Experts of a small language model.
Size: width 512, vocabulary 16384, 161M parameters.
Experts: 64 experts in each of 12 layers, 160 squared ReLU neurons an expert, 2 picks a token, a softmax router.
Training: 1018M tokens, 16549 steps.
Below are experts of layer 7 (counted from 0) of a mixture-of-experts language model. Rows are named down (a neuron's output weights, with its number) and show model dimensions 0-127. Each number is 50 + 12 x the weight over its row's rms, rounded and kept within 0 to 99.
Before each expert's rows: "raises" lists some tokens whose logits its average output raises strongly, later layers aside. This comes from a sample of Wikipedia text that the model never trained on.

# expert 21
raises: ",", ".", " in", " and", " on", ".\n\n"
down0:47 35 52 79 53 57 50 40 55 48 46 72 69 52 41 54 57 43 47 67 52 59 45 81 71 53 79 34 51 38 55 37 51 42 48 71 67 52 43 42 57 39 32 38 72 63 41 55 19 70 65 48 56 44 19 58 42 43 63 45 48 56 78 49 49 41 51 33 44 48 62 35 49 46 59 45 49 51 65 36 22 55 45 50 30 57 19 69 38 39 56 64 36 35 39 45 67 47 40 44 70 56 45 60 42 54 65 67 66 44 38 62 66 60 45 45 56 66 45 61 43 77 38 28 61 64 61 61
down1:47 55 68 39 51 32 58 49 48 38 64 40 40 45 28 69 46 60 54 46 46 48 48 61 62 31 67 62 39 32 40 50 49 42 52 58 35 34 50 46 57 55 41 37 36 72 66 59 55 44 53 26 50 25 50 79 44 56 56 29 71 36 64 54 50 72 60 44 56 40 37 60 43 49 67 61 50 23 47 49 37 26 49 40 42 61 26 42 36 33 56 53 50 49 45 83 51 44 38 24 60 54 56 49 41 56 56 36 48 53 50 61 50 63 68 48 42 47 72 44 50 45 52 36 37 67 33 26
down2:39 61 57 53 32 69 35 67 42 49 29 50 26 32 63 66 55 33 44 67 67 50 39 61 52 82 53 49 48 55 42 45 71 55 63 40 41 41 39 49 37 59 60 65 32 61 49 53 51 41 49 42 56 61 49 38 51 50 64 48 70 29 76 32 70 53 38 63 36 58 75 40 43 41 61 56 51 43 59 74 60 60 52 51 64 64 33 32 39 46 46 29 50 53 48 47 22 60 47 35 55 30 39 46 63 53 36 39 39 52 66 32 44 51 53 42 33 61 53 46 38 55 49 44 46 71 63 58

# expert 13
raises: " the", " ", " The", " top"
down0:62 51 55 40 49 63 50 63 72 37 53 47 41 44 59 53 44 39 52 53 63 48 37 48 68 79 56 53 46 46 49 66 38 30 56 49 54 48 30 50 63 46 49 53 53 43 63 45 71 23 51 38 73 63 58 78 52 66 36 56 67 58 47 50 51 36 50 60 55 52 53 59 62 41 66 52 53 59 50 42 41 61 43 49 40 44 42 68 43 51 44 64 63 33 22 52 66 48 62 45 53 41 67 52 53 49 46 74 51 51 37 48 47 59 60 56 55 38 68 49 42 62 44 30 50 67 33 54
down1:61 58 54 55 37 34 57 43 61 65 63 69 49 27 59 41 40 26 40 73 69 65 37 44 56 57 67 28 37 65 63 53 42 47 45 29 62 74 30 42 35 43 45 62 46 57 52 65 62 65 40 58 40 58 54 53 39 64 24 50 46 48 24 48 80 45 46 45 42 52 64 48 50 43 51 50 50 66 67 39 69 36 43 30 57 53 55 48 33 46 65 50 44 67 44 52 62 32 36 63 56 44 45 58 48 53 48 50 39 48 63 46 61 41 34 34 54 53 49 62 35 55 31 40 39 32 52 52
down2:62 65 52 47 56 45 53 43 34 45 55 32 37 61 29 46 62 58 60 31 59 47 58 40 53 24 78 78 40 59 71 51 37 48 35 49 45 57 44 59 57 45 27 56 57 52 47 47 51 43 41 45 47 32 36 25 44 51 57 36 52 63 55 50 46 24 39 51 54 70 35 39 40 55 45 58 49 67 43 43 49 54 46 40 55 47 43 54 54 76 65 72 40 63 28 59 67 43 55 67 50 41 44 47 40 44 69 62 50 44 54 46 66 51 72 63 53 62 33 71 38 33 37 35 47 59 45 60

# expert 32
raises: ".", " and", "it", ",", "ire", "il"
down0:52 45 49 78 44 44 28 58 74 52 37 59 45 51 58 61 49 45 38 70 53 52 52 73 57 51 52 59 52 46 36 20 70 59 63 53 49 58 52 38 33 62 49 49 53 55 54 39 62 42 51 57 60 52 58 40 47 19 30 56 52 57 26 52 43 65 48 40 28 71 57 35 72 67 29 55 58 48 48 52 58 39 28 49 51 53 51 65 42 44 60 40 56 51 40 42 51 66 28 62 50 51 41 49 28 67 58 37 42 56 46 54 72 44 38 39 82 70 40 40 30 36 28 64 41 37 61 58
down1:59 58 52 43 51 56 28 33 45 53 52 66 67 52 51 51 52 51 40 61 52 35 25 67 77 40 40 43 45 43 64 48 31 56 61 67 54 59 61 45 51 34 39 67 63 56 80 47 32 34 56 38 53 37 43 50 58 49 37 49 44 55 57 32 66 50 39 50 48 29 52 61 61 47 65 45 48 40 41 47 36 62 46 56 43 64 49 73 59 67 24 57 38 50 49 33 66 59 48 44 29 35 37 25 55 31 46 42 46 76 39 49 26 51 80 35 38 31 35 51 50 49 39 38 46 57 32 51
down2:55 29 43 42 47 58 61 64 42 53 64 33 39 69 57 49 52 94 77 24 64 50 43 56 40 52 35 41 35 61 70 44 65 56 65 60 52 46 54 48 45 67 49 26 52 42 56 42 47 57 61 65 47 33 68 44 43 40 48 26 57 70 36 48 63 33 49 60 49 37 33 49 41 56 48 56 46 55 39 53 51 58 56 58 43 43 46 38 67 61 47 63 38 52 44 37 71 58 60 55 45 42 68 54 52 35 41 64 52 69 53 60 45 64 60 61 55 32 45 60 52 50 55 52 46 43 47 63

# expert 2
raises: "ew", ",", " and", " in", " on", "ic"
down0:33 38 23 76 53 46 36 37 50 42 59 50 51 55 74 57 39 35 53 42 62 60 39 41 47 51 60 58 52 34 52 49 55 46 33 43 72 73 38 64 54 48 40 38 56 45 44 56 37 36 67 49 40 47 53 60 49 45 63 48 43 51 57 42 61 50 46 55 21 54 38 56 51 64 31 67 49 23 45 54 45 47 45 54 46 46 45 60 42 28 51 53 44 46 55 48 59 61 73 54 56 46 41 71 57 32 48 65 32 37 40 36 54 51 46 72 61 48 66 73 72 53 55 52 59 38 54 31
down1:61 33 48 36 46 31 62 37 40 45 52 60 51 32 33 40 48 53 71 58 46 22 36 41 36 41 55 53 48 63 41 73 43 60 53 46 56 60 39 42 54 50 52 57 60 53 40 64 47 62 63 42 64 44 65 39 43 50 39 49 53 54 58 46 30 47 31 64 39 49 40 51 45 59 49 66 55 72 53 61 36 47 36 51 47 61 44 42 74 70 31 68 51 41 30 67 39 76 41 43 32 48 74 49 61 42 69 61 41 38 64 67 36 50 56 44 30 45 37 44 43 65 33 55 36 42 72 48
down2:32 39 52 46 37 35 55 51 50 61 28 52 52 63 36 58 60 33 41 52 52 33 55 76 73 53 56 44 44 54 48 22 53 51 48 30 52 32 35 33 69 43 52 55 21 35 50 46 48 70 48 60 30 36 62 39 42 46 39 46 53 65 51 49 50 46 53 56 64 65 77 44 69 63 56 38 54 63 49 70 44 63 60 43 65 57 39 56 56 25 52 78 49 59 52 33 49 41 60 55 44 25 43 44 52 38 50 62 70 46 34 54 31 56 62 55 67 66 70 26 35 51 52 45 47 60 43 66

# expert 50
raises: ",", "z", "'s", " and", " N", "-"
down0:41 48 52 49 60 61 39 32 37 29 49 41 53 55 43 66 41 59 41 50 55 72 57 27 30 49 74 55 56 42 45 35 43 56 52 59 34 38 63 64 43 43 48 38 73 49 50 32 49 32 65 54 68 55 37 47 40 28 63 75 34 50 51 43 61 57 37 49 43 32 41 58 64 41 63 56 32 48 56 59 39 59 36 55 33 39 47 51 75 42 58 61 50 31 57 40 42 30 36 51 60 45 70 49 58 64 47 54 44 16 25 48 56 45 65 48 44 32 37 72 39 50 72 45 51 45 25 50
down1:49 69 31 42 56 31 45 60 55 41 52 59 27 61 38 51 43 47 43 74 22 61 56 54 64 33 53 40 57 49 60 62 42 44 49 52 63 49 45 43 52 52 49 59 44 54 31 60 56 60 59 59 46 47 58 80 41 67 40 55 57 76 42 39 59 34 66 72 29 31 45 58 55 50 50 67 51 63 62 33 63 50 49 49 35 73 55 44 50 67 43 26 47 39 57 51 50 53 54 41 60 28 41 61 27 51 46 58 51 42 70 60 42 41 31 45 56 56 37 57 37 67 47 77 60 61 36 43
down2:52 55 56 40 47 67 62 71 64 43 64 56 41 42 41 35 61 68 43 56 61 54 38 54 35 45 60 53 51 26 55 55 58 49 63 41 25 45 60 63 36 37 67 57 54 53 28 40 65 57 44 61 58 42 53 73 29 45 33 30 33 85 41 55 48 58 59 61 48 65 40 62 66 41 55 60 40 71 58 32 44 38 43 24 21 61 51 32 65 65 51 51 61 34 72 51 37 49 42 23 57 40 50 54 42 44 27 61 45 37 66 56 29 44 43 52 51 43 48 86 60 92 42 59 64 51 58 34

# expert 11
raises: ",", " and", " for", " in", ".", "/"
down0:35 62 66 45 64 43 19 48 49 65 33 50 52 58 34 44 50 33 42 65 35 48 46 63 79 36 48 41 73 71 56 47 63 46 49 43 53 55 28 45 32 49 37 63 36 40 59 54 48 64 50 58 29 53 47 56 26 62 65 69 51 42 47 26 44 56 45 75 17 71 45 46 52 35 57 55 47 56 43 53 54 42 56 56 50 56 57 48 63 53 39 35 45 68 49 37 67 57 46 62 66 57 46 51 36 51 30 56 42 53 61 54 54 64 54 24 56 31 57 55 30 58 46 51 66 39 61 58
down1:38 35 68 47 60 43 48 41 50 56 55 63 61 51 62 57 66 47 53 43 64 38 64 30 56 50 43 52 48 46 53 57 50 62 70 41 53 48 52 39 24 49 73 52 70 34 58 55 67 53 43 57 64 44 48 33 51 36 54 40 66 42 53 47 59 43 45 54 27 52 65 47 59 55 40 31 49 50 73 62 64 60 48 29 59 53 52 57 44 47 60 66 53 78 47 30 45 50 51 61 61 39 31 45 66 39 65 27 37 36 33 46 62 68 39 37 32 43 77 45 58 70 65 53 36 64 62 24
down2:52 43 56 47 38 63 57 44 60 74 55 50 56 61 28 50 55 35 43 52 38 47 58 24 69 35 40 47 61 57 50 46 67 75 52 53 66 62 51 39 33 58 61 58 52 21 61 38 36 59 38 83 57 60 58 44 48 56 47 50 49 36 54 72 57 51 41 62 38 61 52 34 69 55 64 53 32 59 38 60 50 49 36 63 51 48 72 47 42 61 58 51 55 53 69 55 69 59 21 55 49 35 35 43 52 40 59 63 49 37 33 43 45 50 68 33 60 55 59 58 51 49 56 30 51 36 65 57

# expert 57
raises: "i", "a", "in", "er", "is", "y"
down0:20 64 57 41 63 41 76 26 54 61 51 54 60 50 70 44 51 53 53 60 37 33 56 43 49 33 59 58 42 38 40 45 62 47 39 47 48 60 58 46 62 55 67 34 49 55 47 51 46 56 51 58 48 45 57 46 41 45 33 40 39 59 48 53 55 36 45 58 57 53 55 57 60 63 67 44 46 46 40 60 40 71 44 51 54 70 32 57 39 54 71 22 57 45 42 39 54 49 49 58 31 46 39 54 57 43 68 46 43 42 46 46 33 26 45 48 43 41 71 61 44 46 48 48 27 20 89 29
down1:42 47 57 74 54 45 43 30 67 60 35 42 58 66 51 39 63 14 54 65 59 60 66 37 56 53 30 57 42 60 57 63 50 59 44 47 61 41 46 56 59 44 56 26 40 41 55 35 61 45 56 52 57 46 47 62 48 59 74 61 25 49 47 61 48 31 51 54 40 31 48 59 54 52 49 39 65 49 41 58 59 68 66 50 45 46 22 33 24 43 52 62 34 37 43 66 52 58 46 45 35 44 49 48 58 50 44 51 41 34 41 51 53 61 40 77 50 75 56 51 45 77 47 41 52 50 21 47
down2:50 54 51 31 43 41 52 60 45 50 52 38 35 57 23 45 39 45 52 46 54 60 43 47 29 56 58 63 46 71 51 51 59 34 45 49 47 40 55 47 61 32 42 45 52 32 60 46 56 45 56 30 41 78 31 50 52 55 37 33 59 43 49 65 62 47 48 54 41 52 49 44 41 24 42 33 42 52 41 50 36 57 36 53 41 61 22 50 43 51 43 71 39 77 35 58 49 73 40 38 56 75 55 42 31 44 32 45 57 49 33 62 51 46 41 92 31 55 70 25 50 52 51 56 73 67 38 38

# expert 51
raises: ",", " (", ".\n\n", "1", "2", " or"
down0:50 37 35 48 66 42 46 57 53 52 51 46 46 43 32 75 36 59 42 54 48 50 46 48 39 67 45 51 34 36 54 54 67 54 53 52 34 49 53 51 55 56 63 53 39 49 71 57 52 39 51 33 54 55 37 44 34 31 67 65 50 30 69 44 67 67 67 48 62 53 61 27 55 55 50 38 45 49 48 43 48 47 51 35 35 59 55 48 32 33 37 50 53 34 63 47 47 27 51 29 53 61 45 49 45 50 72 54 25 50 59 28 49 67 54 33 45 58 58 43 51 49 63 51 23 62 48 36
down1:54 39 42 62 52 46 63 62 42 47 35 54 59 47 41 49 55 52 74 46 56 40 48 55 35 46 47 55 55 19 30 56 62 58 57 61 67 67 30 43 50 40 38 69 38 68 32 57 59 44 35 56 53 58 59 52 36 47 68 56 45 42 86 65 42 48 58 43 38 46 46 54 38 45 60 41 47 47 43 51 55 38 49 24 48 69 42 35 31 34 49 37 46 52 60 68 29 46 41 44 44 49 71 45 44 56 47 47 55 41 60 49 36 63 51 63 33 52 63 49 42 56 37 32 48 35 73 58
down2:35 55 27 48 53 54 44 51 51 63 42 37 72 36 56 63 96 51 36 36 31 49 53 53 59 44 43 42 66 39 44 43 40 48 38 58 58 64 62 34 46 53 54 41 59 40 74 55 58 15 43 63 52 43 60 59 34 47 47 37 49 84 44 49 42 54 54 57 22 32 43 70 60 37 35 64 44 48 66 45 63 54 48 48 31 49 40 34 79 53 55 54 49 60 42 39 58 46 54 67 58 63 39 64 37 40 17 37 66 57 47 57 63 45 45 41 49 33 37 42 54 48 65 49 64 29 40 59

# expert 15
raises: " and", ",", "–", " ("
down0:50 61 45 28 50 34 38 32 54 42 61 54 33 40 56 60 51 74 55 38 42 38 43 40 47 45 64 57 28 49 51 55 49 42 28 38 48 48 44 44 45 50 36 46 58 55 40 59 35 42 42 56 44 74 47 45 47 57 52 54 54 65 43 47 72 52 44 55 48 40 42 75 47 63 50 40 59 65 46 66 41 49 50 54 30 71 75 64 45 45 64 28 72 37 53 37 52 58 36 64 37 53 54 52 74 31 40 65 30 49 61 53 50 42 49 40 50 54 55 51 69 48 22 51 39 17 51 49
down1:52 38 53 67 41 36 40 61 59 71 42 52 42 55 31 54 43 64 61 55 58 71 76 38 47 54 36 20 48 49 57 46 75 50 61 50 68 33 64 32 44 47 49 32 46 39 52 57 51 69 62 67 54 62 58 60 57 38 33 43 41 41 68 61 48 47 60 51 47 34 56 20 48 30 54 38 63 58 47 64 42 53 59 46 65 25 53 71 55 44 26 58 65 63 39 45 31 42 43 17 38 44 64 44 62 47 53 36 45 44 37 76 54 69 56 59 34 41 52 67 35 69 40 56 58 37 17 48
down2:65 39 54 47 47 88 66 45 65 53 43 58 22 57 52 48 57 28 59 22 65 55 51 58 44 35 52 52 61 39 77 64 73 46 49 40 47 47 59 44 57 45 50 52 43 72 33 49 57 46 40 45 52 35 63 44 53 63 58 54 53 45 57 34 55 59 50 54 38 69 43 34 51 44 57 68 33 38 66 53 65 64 47 48 39 63 33 42 72 33 59 45 40 50 63 56 73 43 57 48 47 65 41 39 58 41 86 36 45 36 51 69 28 65 65 56 56 56 56 53 51 48 43 46 43 61 67 48

# expert 49
raises: "0", "8", "7", "2", "1", "5"
down0:47 47 34 57 50 52 56 47 56 60 52 52 51 60 50 30 42 56 45 63 60 51 37 50 46 44 48 43 26 60 48 63 52 32 45 51 40 52 55 75 30 46 36 49 44 39 35 48 61 44 48 38 54 29 49 54 50 46 59 33 67 48 44 39 26 75 37 54 74 59 51 27 63 40 60 37 58 41 30 36 52 34 79 50 53 53 41 72 59 77 78 52 56 52 34 69 50 42 43 65 46 67 61 51 51 31 54 66 64 59 50 41 49 36 37 46 63 41 56 50 70 42 43 60 41 53 58 64
down1:47 50 47 70 40 59 69 44 58 43 64 44 73 71 53 66 34 63 48 56 43 29 45 36 54 71 42 73 43 63 47 50 44 46 55 41 42 52 47 46 46 52 18 42 62 55 53 63 54 57 60 41 61 43 61 44 59 62 55 65 45 68 45 45 58 57 37 41 42 71 62 55 55 53 51 38 47 52 56 61 42 48 63 38 50 48 64 64 45 59 32 53 50 47 38 30 37 50 48 65 47 63 45 67 74 56 46 49 54 48 59 46 19 43 44 32 54 76 58 46 40 55 57 55 45 63 41 49
down2:55 47 38 41 61 66 72 55 46 44 45 54 50 53 61 41 45 51 36 62 60 46 67 21 41 54 57 54 59 54 47 36 55 66 45 55 07 43 52 78 44 52 48 36 63 52 51 62 62 73 64 52 56 29 51 49 51 70 46 58 61 50 41 54 50 42 47 63 40 53 47 46 50 40 66 53 47 68 40 38 52 45 56 45 60 59 67 55 45 57 51 27 32 32 33 38 56 51 51 41 51 42 69 67 48 29 37 66 51 49 45 29 31 39 49 77 52 44 43 51 76 48 37 51 27 48 59 15

# expert 1
raises: " He", " She", " In", " It", " They", " After"
down0:54 44 38 38 49 38 35 43 47 54 44 45 62 61 26 62 71 61 38 38 49 51 37 61 57 31 60 49 60 53 51 55 64 41 37 51 35 38 32 67 30 61 61 58 56 47 37 54 52 71 39 36 63 62 57 49 53 65 68 46 69 55 57 61 62 72 43 55 22 48 46 72 50 44 66 44 73 45 43 56 15 48 71 53 77 37 46 44 70 63 67 50 59 37 35 57 45 39 42 55 70 44 53 70 56 47 59 50 35 84 59 65 36 40 67 44 60 56 67 44 52 64 65 50 58 44 66 42
down1:51 47 62 22 55 52 44 34 47 34 49 75 51 60 66 44 39 67 54 37 78 49 38 61 59 44 54 50 50 52 47 63 35 64 74 30 47 56 31 65 51 52 38 40 59 28 28 58 61 57 54 52 37 56 44 50 48 32 40 60 50 45 62 60 31 59 41 51 44 55 46 51 64 42 64 50 44 28 42 53 53 29 42 60 48 49 49 48 71 55 37 56 54 59 65 60 71 39 55 40 55 56 36 34 34 52 65 28 48 57 49 71 70 35 63 70 52 42 52 49 64 69 25 50 37 50 37 58
down2:35 63 41 69 54 38 26 37 31 39 40 67 44 78 56 73 59 45 67 72 45 35 67 66 46 55 39 58 50 25 63 61 58 68 53 66 31 47 65 41 54 57 69 50 56 50 62 58 31 38 47 30 40 37 42 65 55 49 60 51 51 58 73 52 49 74 48 76 44 60 51 48 50 50 57 45 60 48 41 56 24 52 43 47 56 32 57 26 57 43 54 48 25 67 64 60 44 57 50 46 30 57 51 53 43 48 51 44 53 39 43 68 45 49 76 34 41 49 39 30 72 72 61 65 51 59 56 61

# expert 3
raises: ",", " and", ";", " (", " in", " end"
down0:28 56 54 40 29 33 49 53 52 56 58 39 38 51 53 39 54 37 75 47 58 44 47 48 65 35 28 48 53 55 80 60 61 58 65 44 44 52 49 52 46 41 49 52 41 41 73 41 45 68 48 62 40 46 46 43 50 38 62 59 47 52 55 60 44 67 35 59 50 47 64 59 52 39 68 41 58 60 64 44 61 41 62 42 60 45 35 77 57 44 77 48 62 36 31 59 57 63 32 42 57 56 46 61 45 55 63 55 51 57 45 30 30 74 67 43 62 65 45 39 62 52 46 44 44 39 71 44
down1:49 53 67 28 56 32 41 43 45 54 51 47 63 43 52 33 37 50 50 38 38 50 35 34 47 39 50 50 43 72 59 48 56 59 44 40 58 53 51 50 47 48 27 50 31 42 54 60 48 40 40 54 54 61 27 49 57 40 65 70 53 76 48 55 54 44 34 45 64 27 48 53 44 57 56 58 55 64 25 47 46 57 63 65 38 52 47 59 46 48 43 46 63 31 50 52 36 48 53 50 32 59 46 45 49 42 53 40 60 48 73 60 65 48 48 67 63 73 65 33 46 48 39 60 61 57 59 53
down2:62 39 57 58 59 34 50 45 60 74 59 33 50 50 50 30 42 65 51 47 45 42 37 34 64 39 55 54 52 41 62 58 59 18 50 38 64 45 48 37 23 32 55 23 42 52 65 51 59 32 48 41 41 45 46 42 52 48 32 54 39 64 49 36 53 44 54 60 60 74 49 61 35 68 48 34 23 32 43 34 50 52 61 56 53 30 58 42 43 63 33 41 50 58 35 49 54 54 55 63 47 51 60 71 56 51 53 54 46 51 49 53 70 47 56 42 66 62 66 56 65 19 77 71 59 63 33 57

# expert 25
raises: "The", "-", "In", "===", " ", "Ad"
down0:59 31 57 51 58 60 50 24 46 61 40 52 45 53 33 35 51 49 48 37 54 42 30 40 76 41 50 52 64 43 67 28 56 44 47 57 43 44 57 44 48 62 63 62 57 42 43 55 43 66 54 45 35 41 41 44 71 74 34 37 50 56 53 65 61 44 50 38 75 51 60 34 42 47 32 47 52 56 47 80 43 44 38 52 75 52 43 54 37 11 57 31 59 80 61 59 48 50 54 62 61 43 22 37 19 54 53 08 39 48 46 39 43 61 37 29 43 49 29 54 34 44 47 52 37 77 46 60
down1:48 46 35 45 34 56 40 54 50 43 36 39 39 49 53 57 46 41 51 56 78 70 37 39 36 72 52 57 55 61 35 22 54 41 54 44 51 57 40 61 47 39 45 60 68 69 38 36 51 42 55 36 76 49 51 27 57 41 42 44 60 50 58 44 53 29 54 62 35 50 49 49 46 58 60 43 38 52 48 44 47 64 37 64 29 46 55 30 56 53 37 50 46 50 38 63 45 74 42 52 47 53 59 69 58 20 82 58 54 48 36 46 32 53 45 56 47 54 53 46 55 24 47 60 34 56 56 46
down2:54 56 48 54 62 38 50 75 59 41 41 51 48 27 51 44 50 69 57 52 61 44 42 71 60 56 58 44 59 49 27 43 63 43 69 57 50 48 38 51 26 51 41 57 31 51 59 68 73 35 59 56 45 55 48 30 45 48 29 53 59 42 43 38 41 48 54 53 73 48 68 73 56 34 45 34 67 43 49 31 39 58 18 62 56 56 54 80 45 67 37 56 59 49 53 60 52 52 70 44 67 56 54 48 66 39 78 61 58 00 50 67 59 55 27 40 55 40 38 46 56 52 36 46 51 61 41 55